Weights of a small mixture-of-experts language model, trained from scratch on English Wikipedia.
Experts: 48 experts in each of 12 layers, 4 picks a token, a shared expert of 256 neurons.
Training: a variant of Adam for the experts, 953M tokens, 7274 steps.
Below are experts of layer 2 (counted from 0) of a mixture-of-experts language model. Rows are named router (the router's row for the expert), gate (a neuron's input weights, with its number), up (a neuron's input weights, with its number) and show model dimensions 128-255. Each number is 500 + 25 x the weight over its row's rms, rounded and kept within 0 to 999. Numbers have three digits each.
Before each expert's rows: a language model's description of what the expert responds to. This comes from a sample of Wikipedia text that the model never trained on.

# expert 0
What it handles: Numbers and word endings. Number tokens in dates, percentages and coordinates such as 19, 35, 52, plus word endings like Nintend-o and the particle over in taken over.
router:508464478489516475469460546564519526456528514542459506471507474524524481493477531538468469532468544519538541476477466509551501479468554497479505507481522521521492483493533484512476528536523526557521470491490480460519530524508496512521478546499477482484502473495527461488535532528462530484508522501453500499552498507484503509516533494489502512539523495468517525525480495485513517520470
gate0:503509460541439486493501476424463496501507535512469513527520517508493448542477534489497502466504516512486502509479547499475538497469495512533501461496510522493479490517515538515475510515487488504473521506521549531503528501513526489525460511458487513544539476536510504472532540506493501495467513478469511556456519555524494494524520469493485548512491523472463474487509502534542544502492
up0:434511519507473498501537501525534518458523514488500507501509525490512509537486541509527473483505477502463506454468491507490446491479525481521483508491527500476472476520506466498440496501499477467512476510483501554558516506496544530510519522480516473543542509505486509494498475503499504495513488532466513525538454516507509503479521476466516488495465501458501530464505487447549497509480
gate1:514485511461549487532537475507483500486516497468526537481481479485525469505489507478478477533484496497480478489546483547532524522546497508514479510502481518456491511533535514498476467504480517537457513475519496486488517514510504461496490501530457496502521485442505480478453490478445513495464491499495474510539508499504511510516495519521505521501537517517485492556506539502442486479508
up1:489500480477555568542512501539494471483496528461509524532517496482479452505464521493491491517465522487531492497495499558474470489485495488487512470500517487476523465498473540455478498536480534486476510473490525471482510524497520500487519501451506500466484463492539492457496496494493520455448540544473501474468521477474505536483524520531496492522494496517477464494510540468470526531486
gate2:509498478472453490498494482508502465485498481510516512516527485526505521506532494435534539437472459477498526500481500485528484477473491506540492486502463536549485506498453469505454510505504474522505472498504523509549540506533535525515520496536497501480483469566519536442500504480513517495482577492532512510506506506497518485519526438466519517578473492447490531480473513506489522496481
up2:506507494511506518507458490514474547526488476487477511448445459503483519446574499499460509469490543493471490534520532490492480522504454494511532508519500472502443486499505504505488486487500527520475485509508497521507518554498515468522505521514483519463510503527520532496466512495494494500508487506527492517509498463479493506524510496467529519491476482493499498541475473501497517489460
gate3:466480502507481477503526493544537489477521479521517460475561526467501533515490519484516507462499485472502537499492501504514509495491519528536496497499480480482479510474500539474481520493515460464474519497530522523552542530513490520484541498482490478541489497476514539480498504484541519509451516495543523502435494481481514553520481493491483488523492534494445481466460507472493474506529
up3:449458488506478515519495484495481457484481537483499487500507497508493492537512484510514504487517502473482517503458488490524505490484509482507534487518458490515453523526521500467506502497495476446506473499502497493469480524510478485487440474474511517464512534551516513510526502492498510524523435515489509496464479494499482496496520474492516484541513512501534501474477480445484538479489
gate4:511483543511491501440478497538531482510448535508495515509533471487487502521528467485472525453530504499504502503501523508482463494514480515503482439499496484475489513459520517492491511497533496481521528514506496543491536545475525525510565485488432462508508526496504501516513509503511498486497507518500475495473477456519524488515508487508450492509516473486524494466517516476502504496498
up4:526474507511488464499528544547503458555488536488491482483490522497490481537508484492469522503515579509503517473470498535501465517469496506454526490472501460526482507536519470516450488481540501462524485538543502488518513481511484508479498482490470532481500483493510506502479530480509510494496483504483515494504496543480511474539527518497510455487491526462479567500491499546515511484508
gate5:504508489501497517514498490533497467500527494564521482499498456493502529457499534488458489476538529505473570494492480540479510508510477498429488539515511487524507520472484507512502522487495535515496465512504508488498496526515480458476504509543489484512501458479512471501514501490524490497495461542451482515508501460491535499507528527544476481485500485538547503482481536480519495516521
up5:526497501469510487506499532495521551487502514489537515465510496507521499433506524527497483490509503482488498520517542508507487487497524488495522523510527498510466537508539502501476483477497541516493512535529565493527456524551493471498544470479452466483506488477521515502477481502507522494489479507486489476506467488518510488510493510519511488492500537497505512505442475525511494487498
gate6:497478468517461489499572540558506490545459466490492487474494505432520509484478507503472498484533531481532505506506528493499539503506516520495473506489535466517480467483522525500520500476519465493501463455504496519528503493441484530517450473493472469536488483490501465487512527484538542547533531497441536468507454505484521551496562527522533452558497500539535478531475530509489504475515
up6:456507495479479476516452491472468540485508470547494475462485466559454509558476555506520528477477510488492530496438548495505493512472447483524522483469514528502484486494513473512516496533482507487515499556546491500526473509547534503460470456480533510530499524514491537498512521533535531489512509503522504488452518515507475502470499508498509502507470558469457526473463503502511481508484
gate7:511500480521497494481456475489502542491533549496488535510447516483500522472486493501469509534477469560491518476502524541508497503442507509478517476485500504510483484484492496541498553506492529494512483490508516504502502516477560511511495530545513539483554511482530485503473528496458521508537518517453513533481481555477493491511513478482476506521490430493523492495474538488505498478569
up7:488508486480508548464466517453498522491481498561465476497447501515493544494488458504515525480518497509487513485554482507500489463488506517469539437479506459525525462516483432487514476534446485491509474551497496478458511503520496516456492513522537533476542492534535486528513538514481495478462490515540549553479519491522468511466465486520470545497525457466548531502502526491455495454505

# expert 34
What it handles: Counts in stat tables. Small numbers in sports stat tables (14, 0, 1) plus head nouns before of, like site, number, One, half, final.
router:457454511496482479489509529504522524476520529504481477473500456498526496524501510498484496462558464506479467482485494460487530502489526508468522536482493530537480489490495476482488505461530486448464480462542551528541504511497484482460462477442466475499496478459475515450530518454478514471499527522467514487475517510446523526529531522511515526485459535534481508529495515513494518486481
gate0:524492570483480492482491504503489528497445503516492519497509460486485507490526507516499474455534516507508528478505497500526523499507548515521520486500523466517521495489512492543502524514534506497516490499504467525528509576448483516521496491547485471514471522475528439539545506529502449472513498478485525502471550518471533516503470524496464473490552509471492486532509459509482483468539
up0:488555451515490517530564457486450460479473471470555511519507499472502454522535503497483482484513514536478508489495487485502534546473550521528527498475483507476471546488517563540538476489480473520468494507504522558502552508520491503494495486499498530529508473448452531485502525491502516499494504532503490495545489515495499440510495498474462482531538507464515469513487521507497539509499
gate1:510485517486516510512506483517523489483489534481497505489539473521495471461486482563475531506511478516487506475521507495490459523464551535513511492492494473512501541505524465518465501523519490434522448466520505522529492508493486487503483483475500455526496518493481502535531518492482500563541507488532528464496506512516506489472482463518524499496490516548507527499508514528528476497516
up1:497518483481463466512494509490532502497543481460488495508489480465512512498504504493488495464454499523507519522508475461502509523469465468540493496519542505558490536502513495486507525538498494498523473540487500517452493447493460518505432495474503508499468497485519540477503473489496516514492492515490505499496522484509484468492495488481483493515502437488512500503515491483521514489492
gate2:502464515489489510483484487521515507518468501489490492491464476486541471540471499483496493475515491513503489517504510496481505513468479536494487498508534511508503492465516498519507515447523493477466498551534511544500528499533513546493459511518450541515470467476448489445506552459486508481508488462507504519495494504465483485493460477510502534483464525498531509490467514484598449472493
up2:517509498530476480513500508492455483543502494490557480529523533522484461512481474496492456419481541515467502498532535509508486510502489493496525545502482485497536503496453521528455482512465508483563495538512497514494466484504514468501525451536502504445534457506508491507502544464520466479514497459548535513466526449485488495492497476479480528536539552483465492511481455457538506469498
gate3:501519505532506515478531467523498504543498493534498498507466516511520469548475495488510472545522515520466481454498503507508537468531505503507529517485484495544496557479505535531512535470565504462517483483495577488487521522493503536480498495492483515452534446497514495482456531495489517526460477500483484470537519429498511513504505510502510541498482450500462487537509475468498485457522
up3:507467495531479529505512550510526516465478482519520508447483505533513542528473523514512499498516503510546524522483508496530511521526490491522499537472526492476501467549492486526473509535494510517473521516506452466534520509503522485439504534498525490513489506525499471499520508487488487487552457454530499512501550547528481498541484508538490462459501530525478494499519505539522504519503
gate4:520481485535539480457529481528562508472510487512476513498501498471520481506536497471506531495503502472495468459481522473534491511529475485450491522472472504456525501515473508465508494499533519490492424493460503493510491497477513504480491477483483520505514485486494562465504483514515515524452486497496505489531534515504464520533504510463495484530490530552513537458492502521501513525477
up4:482513463486478492489508476547485520510502518498495499502518459508549500510463483482518516463503535492519503478497547467493512526464547518485561502511524494507483521506484452477499522508494514546496475493513496456457510454461462525499504488530499482510462506461499484506541437517538507510504531514523499495487495492469488445532490550460519482480524539481489513546517543495480502510513
gate5:551507486536464529506544486505489510465522507477505505521516460543473524503509508524486480479476544545507497464485503470516521523508502491491472520515489525505486517477549494549468506504507474492486489496533477539512521500499486483521523483515507550479523461489492572498514514472495432473547484563514503461542500484495494508503476507478426471507506519513473511491501497488529526519505
up5:477520494510520487516488493466524435476528504447410530551476507476504482516487464528482491490474476510474487506530511487496480578476452507465497529508488474560477491533526506548501480455501509494497495545466549489455487497523466515514490498465480500537529524502474537507466474516474523506475488480511516532457469557546494498470475481527496505466485505488456517504480511546519461482464
gate6:475504521514546471511506475531472495481508507535516491467509487573539468483523489516531482526502500527470508484519548496517509506529528529507476539479478464552476498491501510513444508521473514493519507479549479519494520512491490505498510514520517516469508494482483483493480489522505502503511494508500503488534525456484539442444499490448478501527511486492489505489480486478535495476474
up6:513489546514546523503500523493478555484510485443532491494479502504501498485508517525496510516519471488492527509527534479491526511555523486503473522427491489489524485481534474524516526548478512523490535490502475458462521490477513493501476500500506509512502470507523504479502487438518496441523470469530479519483489497516499490463505485527522505512483494464496458454524465456516478499503
gate7:506462493486493500496503512495529500505484493509417515516465515506467516542496501471543510460455485532525526476533494507494503551529499488566510513490451458446506450506454489499503454550539470505479519516508469514504472502518535471521500500456481505522541522499454514492471511513504483462470494508519454527523518530476475540479483495505439498462511520529504472491504496530514520497471
up7:531545498532486531495473465526493528507514503519483525521492516533502548491540474486507480516532470476498495490486498492479503507464543524525537485490514476500496543503515505472530525486498532526508472554448544525529503525483471503527497506547512447502500498432540466473514506483480537516504513528501458480506493521505516491486463550469488503489529457512506529528524501513542507503487

# expert 15
What it handles: Final year digits. Single-digit and two-digit number endings completing years and dates, mostly in birth–death spans and date lists, such as 1958, 8 January.
router:458453478511468478472465484536539501517509512518460517496510531510495483517507495524472489511533493465484534549483513473505481452504511488453532488516511468533515476470484515470517516536493482510478470506535499515509496509503522446505446508502471527468515512480518508501550498521478470480455537505474479508514486496522529532470489493459440485512504509534517541486488501527477500481555
gate0:475499512478504471462523502520517472537477518516507518504466475513526515516521512522512437509527510501481514483503487478557447519438460523496505559518519495533467525473551488477491497446489514466523488509492541452480493488496506494490540457511493507519517513507485510471466491527514500521506511445506507503474556502471501510480506547489487522471491520497499538464510513509497510541510
up0:498550480489502489477534532521503494474456534550544496470538479497489522488539507510526541501470492495501505546482445445531485503496474496442498523425483556520489491475501500476480523481528495483491528507496476444473491497533537526538514500509480497484492517507538457487518464493511498504493559516508514479463506463483506463484469486525526460464473539500505514516525519473482518520504
gate1:465493537494536509557517560512515481480515535503528479452473523496516504498490502516514500519534536462500461548492480527492484450516527500522458503525518502447518519459497517489511501530487489509507535442505524435497542495476519483493480483476513486477549482509494508504501452468535536462494503528489526515484479503487505520506497530545483505512463455516545495466496507499427519522513
up1:463522517501539512520522528516514553482519498499521499517524495473488548490505535518506485463478554503460513501514521498508477492480516472481507521515489505453457507492513464468523520502455492453532511481497569511530491491489515480487443495490525454454551503501510459481496488508529546503522480502523538482501466498452511523537481510456508488528469456468527473563459454494468503540513
gate2:502494508553510468546491485524468512499497493513471522464523483472499491533480497476463501483507488514498545510508531553536526517512557498494439513512516512528514488486475471500492510521512512480504459520472482515527490492523513505498508529498505504495519496497494506502532520498530519511501467486495453484514498509500511475460543494528449504474461542518483538481506499487478493532467
up2:527487504504522510561474489525502504501523481499504512468493538499466500523470498490494512523503508504453501529543468546511484483514510490481459467531464471478534513464476459480462464503512517471491490523487522492499503460486512495483515515486508496463535531511503522497514537504490509526477491545519479510522488516495498490473538505494470503477492536527513539420494478504496499530479
gate3:528513502464548476498479479497518561461472438516509528520548467484506465490509508472535483455506497497537491538489511464500533502523490461462464497486477492503479480483448489456509577498475490471477517532515521541474520491529480493536521524513480474479489501469506480538482470473468539508512547485514516494458516515479513494474502481474493505507504513489501501487483508471518496503513
up3:492507481524486557513480515535493517507522464458498492499524511491528543507445468490511509511523486478498471497459496492494489483484510486498547512508518479452512516466498534515495507503494492492536485507487488488489508467523505512508474506481495499494548528490480465473508485496528512503505499479462493515494484498506505515574486532514456492539518442514554518474512494509529568506524
gate4:476494513510531519512516504509471514498569527531492498564465520485448482477480497468537462514540500488514524524525485520491455475473540546500501499491503476529472499510504526502550539514496516456486541487523460522515502474502477510513466551470502483554556525543514481490520526518458512480550469479482504501520502487489486478533505483502504503503452453460504534514497512535467494487485
up4:475496500474515486494549477522484500529531491541529486474458515510485477447491517471508495491471488494489479504491494492480499456502531518489488504480490498514481549496466495478518505499535506518512534466472468539486485523518450502474444503501539518520537451512506462524485508543523518532464496494450494487508483473491493451525495525499526488486501499525501516516514483535472468488493
gate5:489480464519513495468503487470506489516496459518468498521448501487460486464512494505481479524520542479478516523488441461475494483485502530489524479481501504518494493503510492512529492453507507525471501474515480501488500498511483525497457515486457515521496502524494482476530516504508492500536488492470510506517476529507528546572484522472479441489489513535536477515528471554484476479526
up5:525484571482491486528466503453472518499496491489470495488481494496526498535502482490468514530494510538531502500562533486566512518529507508521477517577497524500522472495500494513487469534497481490501490522488534521520499500519499439504529485493521494497472505505489537560495470454466515464467478512553496533469512495506468487461507490533523545498503498451444482518497535462477499507470
gate6:479471516486498494502552497490539434489504496521493512490476542516472514526516503482490477549513433546493517520560502532522518500521495519467536502472487488537460505491539515487486500501470533490484458528481548513541491492517466521470516467535537492483524523476517539503469499503487527559509509501468479529497493488530503482529533489509503484507456513476520448546540519491516485462501
up6:518536545528488483502484493489473501500486486491494490512486454498535498514525477497489527507554479533543480465531561496512513563472521461516474551503504516547499486520514489529483483439505558504512541505476443513441514522489484512496503500476506495520452472511520507495499486484467501481490511473554468487521487489495511594512531480506452515477489478524452555497500497515476492486493
gate7:535464495483486511554547515491506522532484538487499493463542466500467502504470479528508488484536528502510491479496500508488499521521486505528450545493472494493497551463508539493546501492523480506525486485493500451472489517505493506487514466513519485463525505491503521498480437511484504483470511528513457493482494527480529524465490522523483510477514494519445518509527495484485453487496
up7:478508490513500485478526528489493528515468455509485488500505467511514506504481463497454499540448436490513480536489520476519524522423513497468501505520526558526499549486514532556489490480451510489517492469509498503487496480497509516519516496535526475510463532536507476425520549510501467522485519471477483496546535512503475511520478527543488472520465519516506552475488533542494547509507